From a checkpoint of a small mixture-of-experts model trained on Wikipedia: vocabulary 8192.
Below are experts of layer 9 (counted from 0) of a mixture-of-experts language model. Rows are named router (the router's row for the expert), gate (a neuron's input weights, with its number), up (a neuron's input weights, with its number), down (a neuron's output weights, with its number) and show model dimensions 0-127. Each number is 500 + 40 x the weight over its row's rms, rounded and kept within 0 to 999. Numbers have three digits each.
Before each expert's rows: "raises" lists some tokens whose logits its average output raises strongly, later layers aside. This comes from a sample of Wikipedia text that the model never trained on.

# expert 34
raises: " a", " the", " ", " an", " in"
router:499546444592513555506439504456471402513455485490498439498540592455473504546510540509446521493473496520432479470493435509530465454531460529460458494516470430463490522537458559481491462514428482467561426573503474471432523529498471456545450535524584540481544454512499509506530487475480567609474519504595481491560450525479484469554537467520504520531547461503492464498486542511480526460527
gate0:539529518539517546520526406523427529483525410563494473546526467467432473496522530538530503502457472445497384402434567498463550503504414447466461566440551501538510447434482442491518476490575493523556520514487533472481523468488513570547466491486478518471512500579440483496547548492510497536473555511506492477542501546525507488550482499484426540550556486526467481548510542480484495549484
up0:513519486449532490430485585536583495524524520509436487412476472479478483426550499460497473486462467485467541559502553510531452440488568465524555474555477449441476524539463455471490534479483484520437498493569506529550467453526538543487571491514508549438419473506452482519443436507593491466489525494444521461551480449473539453513474459482553514493427514582549520502526446465548498488463
down0:526490523508569514462464513542528442472461509401406405469487490538440570518475466496463549529436454590521463484499528498468516491460569493460473453568506525522493465451501534497506511469421539500506446458500465567510427447461505481425535515564487519585496514512496490553524482566454455473431508481524493486512461457525584461498437450541488479519481518447468469507551477517546525510479
gate1:552489521516427463549455434473491545454512482525493445447444516495443497421493565541552528502411493478485516490466521522569488505548547499592425491505486504546482516514466496431515513480561460550535493503518526501553495602454497516471498514466528492502491545537542515446487456513569542519484591454556466470509520507435476488436468527560463486534525480615505462462516509557508496439549
up1:513532517542526509460475482427574500481450487560477478451510539501550440491541460474484499515454461511441470452462541600540524546490496520500476475499452458522481473469487535475527543574439453523519500537517444477519455502513537485498534521542476492485509519510500426499552473522632513494502517456589442408489507520474509496496570396512492557546494514492558427487528548444482489544592
down1:504484518439538545489570500443562461498534504508485536536526463507541505510524532514521540510510539530555488476494539498497493503503501529464516398415523616546608457509572494519488541543546561504536525554502492508467537476514586521523453485462474525503471440533508429528449446472560442471541513518474477466532534497479545527459541532519440541520415435553438495505477595477479496538527
gate2:450426447472506499521497525475456434458562484399429511459491472462463516466538498554563537479462493497485380549445541544507442459459527445516467516415462509520513455497425457497489476455547487466472480528436461412523531520516466530500516561506472495517490459463457526445517543505504469465489558515499427517504481537492576466498576514505508528494580515523501508502492522539515451487599
up2:489396486538518526501526438484452486526493486502488516547498521489489470491536493492485557460492475497466442479487433618462525459590523487444541524524520520482517503452478516519464464441441514532563519516506467499506504569568564492516431495578419459485474468501509520498525466561428544435499553556492551456524546496508492579441547479428462513505502481516412508479518498522442500442584
down2:551446499570488549502517531522550491446521501569519469440480419520421500562517530506516517550535499583491455452497492501502544513506506555542472371483541521584491454453434503478467547564444443497483502586555478493513481555477498505546526553539530482491460559442445464421498475563538493511466490453491521500467545505517494487473545509550525499476475516484490455467484489498492426582556
gate3:542519451495492551499496468544485448550539559478460460500480480541465473495534465495508527508493493586452422517512489526548450532488444522502515445542478487524550484514465472509473491485457506546548476500527472457515506549500518539567537494552469528533587455575470496467504561557430492504449604567507553490522457451460447532481497569463450498506610449536532476586519438512494479576549
up3:507426565520511471511518493455472540510489404487541500570509528457532485436463514504483486507504532413499554528528478535447520432525540483479451561467526481525488499525528512527518541488567466491465505477517518440536537418472484498484490566519447393464509549489478564479448477546534594517473493425439542455508526542549504523475413463516505450429517472581487469427474551488518484519550
down3:537469548553470485544413437425490509409489515491551459565420519534539510556474535401553445500483499484517536490509510492481467554505481508511502495500465520611511520539525449539549465412525439503543470490519525431537442456516458507530566451484519461475515490464456480519472507512536482494540449488460539455468475538555472433534489447489448443482565485536471466465487523456494460572468
gate4:468529410492475514468428580488450478537531489490543446563518519492480497523491446509522493523543412494403584526547508463460524412486490528486446490449387487457526528431497568471462521563413509501513535527504478496474514560537505491519458434545535546502436497510527489473420533499511516557512496509589493496481478452567472494464508537528503508513516490500459494550515548583492530477474
up4:471443456585511436502513498515536473499462472480526518465528513521512480433517521521489526492478542400483475470473589533439527460461508473544517512476566461493542548487522556458526468403598456484549505477550487501501549515545453512467509511524491407486451444428439494509491466549558491517440492440552416466587566516503442486542473477534475518490509493451478541516549543479475479465460
down4:553524474463499437568531501532516505495466460504481459456546543502516447544429473531483493470477462499456495517505564524409559443493596499543465462462566503463540513511482510535495392536546470538516444526520388489529568560548488473524467505544539486488543427489446479552525485520446492528445496479494529518542449547435524558519522522490516528526519591541488556495531493536505476580510
gate5:459447499499532460462551591520494499524516491373494487468521446462533518494480579571513521414514475482488549500508472482517469455493440486411464467437524521518531450584477512462510591509483451487478473498492492524463497536523552502502416465507499469488553471484456415477458546505445494521537497533487538453573548472491477465460466572499463484501502436442469478448477480497406525494548
up5:470473461558481468455455585521507483515507535439575522481517490460532511536482508585539523465461511520493574583509520482519457436498541562446517524456503494482581449500446520487448449484449483513574463509486513532454532594473521521435463532490462458503454485445524560489553546509485543477559427517534526469555538496439441525520531506594469470525470539546529479463572541487475549508495
down5:490558571490498506441525464535494447533464417550473488497542492555536506441494501575536491484459487486478548557500546490542511507485534563548545450512488576523435536544471522508529485473497555452531466511418440541487565483518575504568506512479490462497528520512494529448587504453452517486508520468476471509565534438447535479500460509533457528489417517463444526520408571437497446510427
gate6:499492485517452569501480510472504491463503491470446476467468502457454496444565540489475498546523501484533546426480406579518505445461537484475479487503490516524552574436470482456553432514534544616481507496528473490516503507513487514469522458540498547455576506443496414487403483575419570508489479510533462507508531430567391458484517496511481553508534484441485533529510539489469497474542
up6:511476489507479551536498563437549450460477449434519423465555516463492518430456509548552535500440500485547504505514498549492475492516492568380534523496454575490554546436459506504602476499486500536495516461483497547450498452496557472510444561541490505492535475536506528522417519519478553490526499500553488556520486481534410502521452560533493486507436527422512432494574483470500503566543
down6:477522466555495555473542501472565441491515549542465458511472563505527490592508491502526578528508503475437466483494577494486529447527542540379479505553509472489413552489508514569522437547465496435489480465545456464469495453436558456529418558507535449510466484530492551553509474468503584555518474508495537507538488479531459555475526540502554427562455542465490520536513508514491517538464
gate7:489479451525521452498515499553424471419460484440442554522465561513450515462494487500562472488539454424499402503537470501559532490446455425515462485477491452586498475493554565452563471500498533474513471509457501517490499487544519490531531548416557513538481460481543566464521471514526460509504499448453498553524531530552487468552536492508609443553507470432509463509500526435530430493476
up7:500508557488416468472460507424521476528583567559532539415455420475548594555492528580486542525540530526505561498442524501523462473520474571500503533472535552510484505553450470577491478458499514557528474483538512500519505542502526551486549505555435557535486564493468451503497545497423510493534458539560476463502521490478518473482546526485496562411530511569457466462524535512454472493485
down7:524498533553472504424526559506457464520528502488546465520463457432467479530456480539503466468518484585397489551479523530486479474512460576477447499509522445471530554544543448430490414492485488482410446503502484431554563539514475534560527506504555498534465510498534496491499513506518509418450454564517407474510548496481552547493485466489514428443500501445482425466507440551441475496489
gate8:560516474475538499501459492522619465398485528432473421460452489496464503497529492624466461479518597568497521488535518537510461478503478482498478600503526442500509490481539502491555526513495464460434522476491493486500447510523477521555519466520463512473488539532537521463488551546483503497539499515495620542527459453499493514517505458518457543580529494469515465479487610573448473503514
up8:450558489494505481607497512509506599523507388432527499529594478485487470523448461571559526536474505475527465470490513470475503529507542471520494438476516515543529494483522466507451494463509546545464577488483498488479508516505509570507500492488455501582582565460446527471416428516576554542474503492478421484466442555508532505530563514504433445522532478501518547476559532522489477531470
down8:527482523578502480523521539539490507540448481518529547446445428542481508492475494521486493470445515397523508484455496408478463564463451546544475503497561515578434427434534481468502539495447493505496476469480422512456497501489515506488525559538428541463534501416558508532447468520511505497487483494447477505509542533485512467551399561541432546488495461494398507546570480494458500532469
gate9:474542476524529484568465511495455481559426493464508534474549574484492448543458510500502475500403526560457531530493484501486505506486433472475510492436428393515564504511500544496449535445410510514489501532510520451476507604533518427480465529487493559509526499471517516502481470470421494548495474544530504554462456480429428519497523488535482411497480501471480390518550475532424509469512
up9:573507443547466518495476524491434487459474530476547609488499577485494479498497381519489524432486433507495536470532520487462569447495509504428448455529491498533533441532523540543403516526465492540497495541486495530553487531496505528480500460482564540521553517486449540501503493456481530544509538508505565592506542502472403457449489524566534480508450457470480532578484522541559525524443
down9:506543466556511525508445484456525534545498498416499498575473554517587494560510521477473589521412547487489503500512386550417525471495498497499535502551468489502506444523537577520474529497524464474573464509492470622438521519465486538484530506513546499458609488493546419536431521458508588488505532524496468501495483514520480506534492447476459528488476516469506461531508513541540539449521
gate10:499571533458499427536510614568449448458480441506497484543471546540483437522496489506529510582450453463457516459430513503563393497483485525534495483393522479528478569519446481502530518545571533461505526518511550557552498437560524466478458474554477536517508465486522511465524541478540528518521486452515494428535434508463536527452499519522538437502480484522510498509551493474427435520502
up10:515438507489539501563490473430451431425494471525522489496542468465512458481505506481528501446460484568617503491496523547511520509468520556463466467415456542532571537522441503544526491472459484384571467525524444515465562423473539475581503565516457450432452495530559519506571587560540471476540488484502497502514501494535496426543506474514514486508503449524547500526497504483521514488527
down10:516538527526531443502471449467492464460543396566485498523462543526482485430531566456518517448514500512523586472491484445482563494512528517494488467399581476456431503457429554518460509454485452459553523486557479461513497418482461515504485524449543582476525537498522532538496488524509532530546567512438519482485457521534538562556581496493518542504558449525499465532524425447515521540530

# expert 23
raises: "ion", "ul", "it", "as", "i", "ic"
router:521464497549450501489445516568496541538483539514441492502528479498499424499552511518534401496530548446514489450568532479544484491436500537514435431515425536512519527484502451552542540531521501547460507519527526520547464450513561545544510592568491505494508532555543518442490470446448516503460435434517529482409549504521529552486550532496420531531503538512484422533501440532518464539571
gate0:499531516503441502591501509494511432488510570506528501463520525521472543492468487488495470563532534464472497499530547500586465545486546499469472496451505465541431480408478510518507493520555523480505427554423523502515493545474494531485400496415508506493551496558510528436392484485433535485478507492482505541462562530453486516498542583543482433518480474486386560491420487535538521535461
up0:443530431500508542482520468517560525556561425456465500476511506526492431455519518507501528588489534477555490491498451431551501453488460462453492523548483547501499443452518518527536514508465539505459412555507481509529526533495482507510485518491506476525506533366473413540590491534583541479541513508560489466471559477500569475534588530527490548456561486490498460478508471477426485567519
down0:583548492523494444447540471569517463473461554451557487496481569444559429482461581450456535537465546515546476518515528463530503431502475425533479427446532434493505569572511519489467428533490459524498474566498486432554580514541477478502501466493496472480521546543513440537559527484531512514558530537505408516477500549492513503460555428552458464540499496519535529504515481474477531522484
gate1:558520537507524521517409528565528531528505487503488405501540524447544512445537411541461464467582461492502574515519518523522450484565528522532461451544479522504510494458530522531495513520488503575542506438516535466447478519492565522484440484490424500521469519500472518488433508548526454464496435489591466548510523471476523479510509536533527450493592471571455454525543522518448392515437
up1:502590542501472508459416498505498472559497476507456491457456422501489533465504447449524456501479445466551498529491521462498519461498483532528512486521573471537485516535651451535570474530462542535505518474458562527479396507501507515531489517548491527449492515476554502482514535468555439550482457527547429479508492500445494450507502551520533417545504413570514531490515422452497451495521
down1:537545504463485518457480474522465500535403519552489427527528506474464565473540463509612542573507471436474494448578530497503487490528506488502520447474481488475487507506569497510553504518572432491495511530523483458510595468450498472469477541502566509479521581424461539521531539541543525574486442513502505472530508468439505476492481513522505532497589495538494452600515564465406458501522
gate2:511495528477495532513515497473495455477506571540499511481408565478410498475534553481470512533482496486503468475445458556521516498533519590469379451461498460610474502374560509507572541577516503464522547483461521414566536479451462517515533532515473541562509485463505445452462510479473495416465494468573491482459530474498472505502500524501470512493525498506468543473540531528456530507549
up2:443469496498539470463479480519477508455470495484463487479489508542538437472481501513426441471529465465562461522423472485494467450489490483520502406526583453498461494479591508569500563480475509440500479515548496515474419495476463449482497442487531516538459555560505503583562510550509495442577448563541484499519446493496463467474533593524532515461562493595515475472437494491477423537532
down2:483526456491583509556499475484531472543458472545442465499530565489451457475508562488511436395550454459543484464480486500517484573510573503506490505484470463510508496559538490444500475504516445480484444438512547478531544496446529502490480532520497527541520536476495537457469556523501498545454471463614527512529559513485543561533484542495511597559607554534571477499510442449450525543538
gate3:515485436509557454420543559492537455540478448506526469557522509460478486497506483497502482545469486486484531395440532478482482561476462438459479459463499467445432425459463439544521561452558489575561536469483523504528494513562488446446509480530513550502469488442478563478469466580507509548502501498439489525546499503468512558456498465481461554597484478520573472503540494462541429539549
up3:500453542508548483469462549488554511497499500540505535502502496404449490497469513570428497533408487524580541439504438577526503495521530478458495537502463492485549499520437443509508448484472495501397505528492508463430540568508555501501504493493466554541537493460455515486467535524410486521443506498522587500506479486492501476484489439485412451498440511508498574397531503482537406464537
down3:500452476551457540518478518438428437518505466522470446523512516480470481530442553526454405517528459521541378476499504511447468516477503500507488520523548450489471460490519483426538540514594467532431485499536465525475506517401518453445508494533508532431494480479533511496535497568428448463498507476442544444483481521517576452576475524471432442507521522521498521485571466541573496515458
gate4:487517542542546468471491541506500492477470533484534441475604441493496491481468510511477467514456539492486537566543559445556497456463549443510449405472424510418559501385475472482496557516517492440460546482512458450490469402546515477502499498524528527532546533544506424465483554541495572488477482501502532523516459479479533467484531486511555455541501554599520573487539529522502500461548
up4:489483541484474494436448483492507478505455429499469531465593515558506503441423467524539543495473523504532560426480474454460552489502420496500520451463522497504409485563422557490529495437448460462417501543520474475453511596461429498483549481447535473519432407541507540508522457550497438519521543444494495468514431498455487563503495515547552501488481537477509501475507461504485442507525
down4:434501536502534494436502491556449505535466599455521392475501482490546525470459493462502498463476505498546462466552513560501524497536481543509545521518502469451601492442516545578481551488471518514487510457556529556497526470555521515483477506482562547525573544571538442507539520587446431473552579459460535492508482540535439444508482444526452506494490470465563577515489538497474462481510
gate5:455531550508538516467511457533438501473501537466485472562495541467507471535468468533444443539459452485509589443514540411532509449533508495512523427484525540542500497397451512521527478473481480543437482426430506521501519450496513448488498523454472462484478501598478463449464490467403488535501514522553528451443530535436506481544483544495477452488487534524544479498527512437495417540608
up5:501514513534518464480493487500418547542484496469560491499514514516554507496540481451530439478467496531539606471495542494491508533466455535468573543459437525535424474417479485518513498502460580589453575573480450502511485502496484398542480479504445537460554514527469515493474477464528444401487433546465450543482490517484482490539465478475502422547420526524548466444538494513521457542499
down5:490506482474479487443536455507476494532439543493496550509434591581458504531474515473497483513492486560495506508497516497481575438548483494506523572501442537540507524490545573479494513539554473485575391530566522429517597514483509507509489558455513417535461545494504480537544557533470537511483539509515494522456528526430551516564591480501481440492491536504490452440546528480595505551514
gate6:512572510565514446467528518540451487534489451474473468551484592523455541448519509533488500508431534470509448424474493512542478472453469555504483422462502479522498443497541514514461546485494393539529513517427587553561490555482506481519490475529442519551431494524589536505479510518500533556497474457514417513513566537522513461525521583485483451468587502529475532546466471482512421493477
up6:502473524528497505471527514464444475468548566513509516499531550527506481488469463468582559487494507573445598506466541483447505498536509511433512479455487543504541483526518506525512526482532454465519453514444425456467500503475451440471432481469505484500478497487519557539466469554480482499546447571579514583504462519492444546462584446474564580477541537536476564431598466524488503534573
down6:471424460536516508460455507545527497461531465503545521468548529490441555438452490478511509476493541486453503444520501444485605474484492528464502512500403491500510474495457510441507549484478531508524477538535563480462495549562576420507610425480459450496537474528496490473436408486514548502520473539454528462478431539526537461446501525503434507479517524475554464479457507479557397506466
gate7:524497510496450497468521564512511534514566485496512433551511496463434513555518466487535512517514516485579468487511486439576488566469503433464524517495441522458473442469477456528493515609411583527452545501442503571478497494442487541486516460497554458524485543504521520457447496460479475555471440491509530482452414479523497499474511498414510423425541521427459554450525534518516571462504
up7:515466465554512536553508483547430590516510510455491543450525509500518422520427486450491546560450446510535566540471534477542480556484457476502470485433511455460488452447536494549476522525416523488508553508542544497516523504523485513468451522564520486597499466496578435536529537445455482528431484555547548461504522583483572473516417496460521513471423528472517507491500489467515545479555
down7:472501530527510477574502568547541515464490448518470522438470489466514501569484490471445468458510519503459559570499441495472529453472479466494463482458510502473522373508469504466486551486453458448605475516477503560480550466534527491473518478565586558554428542481547527462468479487497461548432500431485495393518543527415458466458561468484493520482533536484495537438480523492516502518471
gate8:499600521492583488500522434497472463481479538514505439478483481463482483518476415422515557544530502504461527492515499436523449490534492442490422513399478494481472480465490468538462446495499535550578521471524461544552575496475477584512462513458568460469479457500517507464480575502427420429510475436488424534511475503507434480457491475485463519523491568480510505515427526501489443447480
up8:510516493504470431475519501451483433509533474512572484487484530521482524528489486560463503460525538492470530501488475517442469398513438535478550429484512536476440493404558513469537553481506490490534490470386492503499481526593429514498527452613546486543440472507456495546551454541492573516557500555475503561462489501479497528495484558548547501516467453503567518599514473474536461531487
down8:454470500517507495593496471598465506541467577480514510440498480465484464502460476455511498478506404532444438472481531472569566476567460496453490471503506535502513460496476506409529503521517442483508508457564455476459527529492534479469518526525426558554475579505492461518508458545493499435511515498605561628486475523490583501486500454516528508444544501505553500514474464528479505557467
gate9:459518411476557508524421525582491572448507505500472409511484470478473541401548522486452436521484518488490459508491495455554465472537429503526521439507453427417519462525564561497505471584488470538489497500468491480538493481465483534496487490558477479492503512590519507469520464548438517471506492402512540483522550496463420502508502497512507462546469432515475432499459545466457522491426
up9:470511516639503511489525542527491546455473456485456500492583516459553536553498428503494473534432484521465456521483510496495496481534598485474483439532478446518462410415381555507553441495470475509522448525538524487539486507538554517520446487503453547579475529527535504522548496519528465511498513454451483493486493533454498460550520548500453488460439432506473562491447494565519469503521
down9:559535486495554534480485497435537538522515509490544482448475491482576486489556515535514511487473467480459480492403496489478509465533476474409561539443507460518497491479454517560443488442580518498462480527587520549516505464461470583484400513511537490491518458543539526435505513503483458514471584536533547489471503521488529505476607507463470637517527498450527468466475508484489404500487
gate10:398537508475576474527564457539488465473570471503477485471527545562532463481453564523515517578531523452445447509475516474564474472505445500502479478493485476503521527512465546548528570497475458514456521458521525557553526521524461525474505520513539523496503494489531402444523494531488408523473482570615422433516546428474532472466437529458568517521490500528457535505551492497576503479493
up10:559514563529489504525551467498477523437476472482576472501479515437450558536516449524474479468481475524517442492499570496480491497544534577513485523503569495486497440524534486452439451485516531515463504470521502466407465484471567445437514473485529513473483488483428547482501469508382496498532522432469563560561434532425495495496458440539545415455553460499462406466516455496519514502535
down10:487558494472530489489491509482501473470514503495555493469433457410528553506517479521491523456480485500514566465532514516440528469541518442596510456519502398430506522415478524479539490498419497506504471491476446495504479519500507523507484512501434445470548435508493428607536486513431461510512542509506499502505460500540420470479581429588403483531452490529553555480492556458455531470469

# expert 2
raises: " the", " a", " ", " an"
router:557535484555564550517507531523504448479490416523502532509499526472539535493438490513556461462539505424436526497536536458489478441465523502469439548471498528539580563455471519499451475486496530602457504553475491477423548531480560445463526476594469480489559398514533473537478511510519501509576474523527545476547553495460457516434457519445507467505514450495468447479483494433485545436509
gate0:449505477535541492513497526449544509512495541403502568404499518530496535463552462464490427471542507481484424534529520429506437519490391519599458459485529487481535526490580517620450504485484509493464450508432481549486554530548486556491507507418485472469525459511487539521522520499445495489491480531441468452499491542551499528518461509504464544613524465506511482470540511483515557529487
up0:514513483509474465512463485492504501549485573469497559486535458611487474459482550500540487470537461452487413573530510467472475468467478560456502506494481464495482510548561513480559553538467492523478452506415508584542492499566522517453506473444515559532472480417455558493500504502490419491465512566434475464523567533456456483528492542548413472514489518480544498514481538484557582528598
down0:417497448537514447475543438486553473557444534474471494523460529479519486518475538423492492516465493489504519518533429482482488569462428503505506503535527450494468484507482481534538584536559496485399488534539475444515433484546475518533447495516540406518489546474516529466548488504419579482467441448499427496508460463448492454504440513619500477520469523523479505432455555539494466460480
gate1:512404417548495499575611555503503557468508572525481506466572457548478541491505521442542525487488469542519466519483444468522474496506450458540502535457491445551507480468511485498535460457574513527466484539514546463471554473460463512458461602512508499489516563510508511486430576470521504536486568493449509463553502555528521563505533478489464435416569457473540519450541504502470491489449
up1:493532508449520516404371451528531461505465448520508500504444488496523479435540459577496498488480549523524551476506545581491483463467552528502505422531512521479455514420501545464472445541441476414482499518498431516505497471495542407520539413417518525484453453468497509508498451510483472517501480455531495499486478428473488514492475499484521595522470536509462516441438521518474444432540
down1:511485485515479569577484460445489554502476466522489465422433495464529524506542506416533529502462472489495463472457481499536483512452468518510455506471550446489490418432460530420549485543507519451423516461444497473550496498560471505581454476474490486439501569523480455378567553534511481465491562546532431451478525480507500478526509534554509515494557539504545492499488579558478451541528
gate2:508468507497576487545501546447451537540491511510481517454456434498459514509550552540526509492468482536538488386488544460514553512494459443521490521498558508527492519471554445444486498458439462506361469446474522565496498522541518561508512512466437484516515580468563513482440530464451483507468548586529548494496457542551491491427523450482540572450499461449506490460473537506525464469560
up2:507522432517494501503581522462454495512533495459479584507463475426552547618422538426489508442527508481522420512543521474492523532461465499446461493475513533538488482557461429475495483445510516503453531442500544540486554498485435529454543550439463516506407545497551490506564477487518536436513573508544559501514459547539482472458491454464525485455522439539451480537500472484492524556453
down2:561454510499514504557521476521409481518562552470468503554508527469470520452466593486425532407513511439462481481465500519547518548507552448454553544496488542491495446522445528595515478462444495533499498548488422568547497496480526528490568520456450536511469473510521492560543541478537587559531483532551559507538478469473525553505526441493566483507539437538460536499457458488548528468471
gate3:532461449511513514551575466564504501522464528534461552534480517537518542498527487479541524448511398454516502514445483466475559447529457461540539477519435464539498543480528472497485520557531505518476526469474559499518486517546429508468471499512510458481533515526427515495541492433487443444594430447469551508499529535557489565416488612536567502445507526548536483453531496435576509462506
up3:486501498489493445493422520414521562488495477461525459474427487518511490482553507583511431505476567481498532497505474549503454557547424528508466535557483489485497479537479474492503575472483450471528429555483478505474520532413531419475481521463470506538479448588493459506474538542467516411438550538561492569451481475459470520539511441446444531534468551527565435546503521513510482547470
down3:532435545494465502474559457521414485471523481447490514530496452541458532493411461429500523547523562483460540542454483421442503490493549526525444505501507525467508546537458524535530496480517505490550570525584470472546479543457512485562528504489560487548547501584528525402492490469492512572469522428480424447518498485509474524572560562493527493505543520459400518508523463472509497435495
gate4:549553577524445483507424520566498431490515459604573473488505512482482487444491543599500495498499541511523553406402464561508489493510449531501482485531408524454471494486475499445523483488480426451494523513469519481481529485450499480450486528454552507490479495510418595498478459490452522601459458474510524481512513468497452468580548481526530549521509533490520534452518517489559484483517
up4:394507466504464508460491487466549493573509543496532466495498529552481507436489505514501475490529459508482491500529522457497568550416548494522536425492536463485523514523432471445498522502514547514458501492521440525547490491449471451515548476490547489519571525585461442494426542470448453501500550500544467425550538461577522492439452595523544557530515501555506543404490575528451490461517
down4:505521532443479491529610423508521508475475511503471454494452433514502554483503477502540540473490463400507521489529508534469523518486444485513470460434533518569477418493462409477548459529461471442461480520471457377496508513487568497461511522514503463492518537445521512482497560512409465561446522480519485501516468462515458479544539510560548502482584503452477446550550509446555431516484
gate5:546475555492544460437398451474498539458492536465512465490533472550476495417523446584487508481506521550421497495444447527527547500471500453495505541577505535557486507383518571462551498510481451472494437472456503497495503511532501516566505453476482534482522461462530575484530526523479543490420473573497475509528547486513531515378570462483519559476507512522549501463504456497433496504509
up5:520547484533479501497487549546494515525468527535475520532513498539547624518495445518493558492495488446496419478489481557482508484541540427507508586470507521526503540521494611512487535437457476575553458533493483473506516509516509481401479495532437493467540451473537472536517475494460481464490458537497452481543410488498628596407529473494478491459478508500553552499471529484505516502561
down5:551479530423466494469463474406582554516485456477540545463468529538509465498504466505565501482438465506536483479459448488586592446554477517492552529488452518443424483503545558457471482512490482490571463556453465462489455464463519504491571549483498492481430494439513513416489479554508522457517544483466520575504547461463511474540513501480479519473475445438529560476463453535505487482593
gate6:414471502468459495506513506495480491436545531544538511490526580480501523515514473429581506496412485446475465541503489493541485441535484425539524445562521508579536493544477503549554466453567464555441491565508485490534470548462502470442433537516494516509463493506549508504532451450502551486470544570547539538492510563513534491459490480489489409458554549515595516476504494510479394478457
up6:502460470537528482518479487530510520546506556480478541449408511574541535522533413452465483512534501461577428464518411544458525497506540482498543523534487489447456543463516526465505485634537444528517519527466522491470441452518537499542539425486487490447512449497507491506513494523504476507539481433496448444537535458498449550492482516475434512558446530499470556614516487499558560453511
down6:525476439506476504519494467546530548528474563503530423451437469507465518502438502519498491598501540507513541452487448533483532503471526521490442544502542485475418487496459529515509530471556516450494583546507464446541523427509450522484471546469480538552560464523569549422509499519509476488479473480482491481564498549463504399521551488533493488530583465479498467509566556552427612551498
gate7:508476522524503474539489490539596585579545488464485487441556472498497490452500493504418434560515533514478535511475485503502452446477526511526520407479526480504550521515487496511536536496438526489442509493465547410525490460482493524598501432464430459554497527564515410512459485524445505515550510574528444463539453456512508506429453474491474557451502469566489517437462509573451490502488
up7:518503507505550549509542464534512503467480509520551536517578493503484459487485545501479480482480486536442568511506482429487565521473589475528486467480558503606584549505509487492514496446499518465459544490519505492500399476498508490501530480454467483562580517622516493511487475442544448519579465433516446551557354506488553559502529463523519514474499482505485489473478497511502536564464
down7:546523520435548494496556486492505461502486502513530449572537550388563564495446472486483520503464505455452552504575541431474498496512582494486479519521484539429531499529559492486538473529477457447537538636497422469568509531580535488551536520527524464524509467466522488548474511498530496522485516522509471498516565507475552461524541473509514483574482464556422515518489556483547566492558
gate8:449438499498524499528514452473501548502468496501513461549532427482475474533559482533504490542557517482505439477479494451532598522454430503609457518510443417470476463498573506509499488463499503473536477517503525488524582539511422505504543556582533510441413505529627498471524575474467489509456502449529467463526524497532500507495486542521561496498527501479506390452485548517523455461494
up8:463518477482581503435515507528506465565527456436487468471540472544494585491469574476468476504516536519539505474518541536490474496569511444428512514510482499433521499558524544544486554566456455499519536427498543497542492517547460541500433477394468463480598524506417504498470402523521474514483538443541501527499449548484512406503518469501476460473537506453474559448531453489513519531558
down8:460462470550582589479585459531476494569469466494507505535427483531480561485474464478532537497489546539542522382460529514481469530546540456425470511548501486529473518500460544508499523467498535575493524495564494475501533433496473513522523517388466475498550489512439496529487503494473556416463525463570501525542480513536510405468493467516482459473541520475484506445508507540489495381487
gate9:460441508446544528468448463473461550526483599505490547493469536616510535452479507515442500483519442536532516520486477479508542462430478513479490477508462489425534511486573474516543508495477476474515459482499482564446427511487451552527539450447470494464561531476556557513511473574467560476445442597462545535447525493501470564449529502463510562516491465469565494503497437529509535574464
up9:480445468483479518511553505474504511532521569525541553481446498554461544460418519521416436434549535495526540432488509499506631488448450548429478453460450498471501571450533460498514532441507525495582545431511483551417472465505460518481492456524486534497466546524553518501553482515477514506438468550445534549447474507534482509484486445456525556496472482541507485545495441446516474502453
down9:606517509604548465458494474470435538518497492482490538530443490524525535500468543509455508461490525475452489529510541463480536509464431464467581485529467516567523523491523535439480477451559593497464450430499450530433524506496489455501473484478462384501553510469583443504456529545474534493559586529506513473558460513528461463443447506498531498471549465485538506495427466522493531480527
gate10:494513503464462515528465494493570539472556508473452483513443543500482493469494506631478548532472525482528489484485490511554450532527473456607556493510520517430557446536541606552451461527490492506450593455439498463509495498532550493435465473500454482469517496531468511508428517458425473492522462553505521547446507491557444427520479529499500509571495465520546511450492506543406487477449
up10:451482480501502494539465584466471453556524464473515530516536483485530482458514475462537457505529471498497441571517517449496464486519495520475483500421405459527513534479431423468494534500513461473524458547557510554460505517486409514534453500545497545540434499479552568486616419555564478441470445496514488401521527511405531569487519461465482482480485503516517515565474560510520507479517
down10:508480481541515521478507428520506415526465535465475542431489514501492516511503508456541470523516541536397531461495514527431474489461520488495422537492554471472494551476439536498543496468480532506470449535552523541556502548475429504505531523511524472516487485508575452448467443487520531579501414513500500529485473493536442455527526486547495460488580589527483448423605502459620513499468